config = dict(
    n_layer=12,
    n_experts=16,
    experts_per_token=2,
    d_shared_expert=256,
    moe_layers=[2, 3, 4, 5, 6, 7, 8, 9, 10, 11],
    routed_scale=1.5,
    balance_loss=0.000554,
    balance_bias=True,
    vocab_size=16384,
    tie_embeddings=True,
    optimizer='adam_hyperball',
    lr=0.00486,
    seq_len=256,
    train_tokens=330300000,
)
Below are experts of layer 8 (counted from 0) of a mixture-of-experts language model. Rows are named router (the router's row for the expert) and show model dimensions 256-319. Each number is 500 + 25 x the weight over its row's rms, rounded and kept within 0 to 999. Numbers have three digits each.
After each expert's rows: a language model's description of what the expert responds to. This comes from a sample of Wikipedia text that the model never trained on.

# expert 5
router:478508543505463480527470478490513496495462488539504499519518507540547515511512494525510545524500484440502498531476473483480434485483484493545478524520491492499497481490472481512517471498513440
Description: Infobox field pieces

# expert 0
router:503482509483547523533493448534525477480475503525447519490497501490534506500537463519539530524496526487502497515474481505517492518466475508521448496509512524488462524481469435534507457563493481
Description: Separators before numbers

# expert 8
router:511499491437502528517480464515516483492468503530457523513498524509538534507520460494508526495497507488517499507493477519497466483464463514543473519478491496470473510481509463524521474539485464
Description: Articles and determiners

# expert 9
router:532509524476444541516446492467543492513498494549492497496495529505530562517525484532515514515494463483537468507463522532516484484482514527536467503503511489473464523472496491532533510519482489
Description: Verb and noun stems

# expert 3
router:508482503503509508518479419496535475470505476504464505523498505512572527522489455543549528515500483463507494493502492498501462484498476521518459472490513472478495514522471480514503495516494491
Description: Table numbers and dates

# expert 10
router:534504468470494518535469467504479469471484509548512488517484534543524518507549465526499535536480494457537484538490492507507487508468461524520500513476490515446456507501487456509475490546482459
Description: Verbs and clause links

# expert 2
router:484461513461496531517478472493503511497505502508476493518509523555551529552493490512509528538500443475508484492505468502532522529472488503548470533495559488515470528502519466504503466525462472
Description: Capital letters, acronyms

# expert 14
router:484484492519506484528498457523506486458509494556440473498467501525539520521559471522529509488487500510548496477516478522543492496471464516536432488498482508453479514471501476496523456539518481
Description: Personal and place names

# expert 6
router:524501510447494538494494441490517498471467485528453524530495552493556487512546461534517558507473489494530521493507493522541478509460493516511464503494513476465471484474498437527521462521457475
Description: Table statistics, quantifiers

# expert 11
router:531511482489463517545508492500511482491485490526468531501492547480506526498522482513552516517459516468503472474490487496516484488475513534538479498515551508468481538480495444553518485535490470
Description: Markup separators

# expert 15
router:515487479499498486489463463518534491491507497528484525528524511541580538545532500516522525540516489501537497471484487500499472491477476486529481497505523518459467487463521476510526480531501498
Description: Words after "the"

# expert 7
router:526484512456491560520490484512520467492496476523471512523518531503514492528537431459529502517515514476538505523519459518510501473475502527523463506520556508484454503489459464479529509505504485
Description: Prepositions and conjunctions

# expert 12
router:504480522456471555505481497523503465519509505522486498494502508535532524512512430465519546494485533476513537536496516503511502488495489511513450491501506518469484539510517446520525477499517474
Description: Sentence ends, census text

# expert 1
router:512481549450498525510493500505509493493489499525417505493485521507541501514519459497498534521468484510518501488479457524521457538474530474531515523501473545458463498466470468531531503538498471
Description: Table line breaks, name starts

# expert 13
router:495489510436524499503454456503480472449537516530456529475479512494524534506527478520546558509465490486510459484462500488507479495463503521450505489480482491476499535481493506518497464517481482
Description: Capital first letters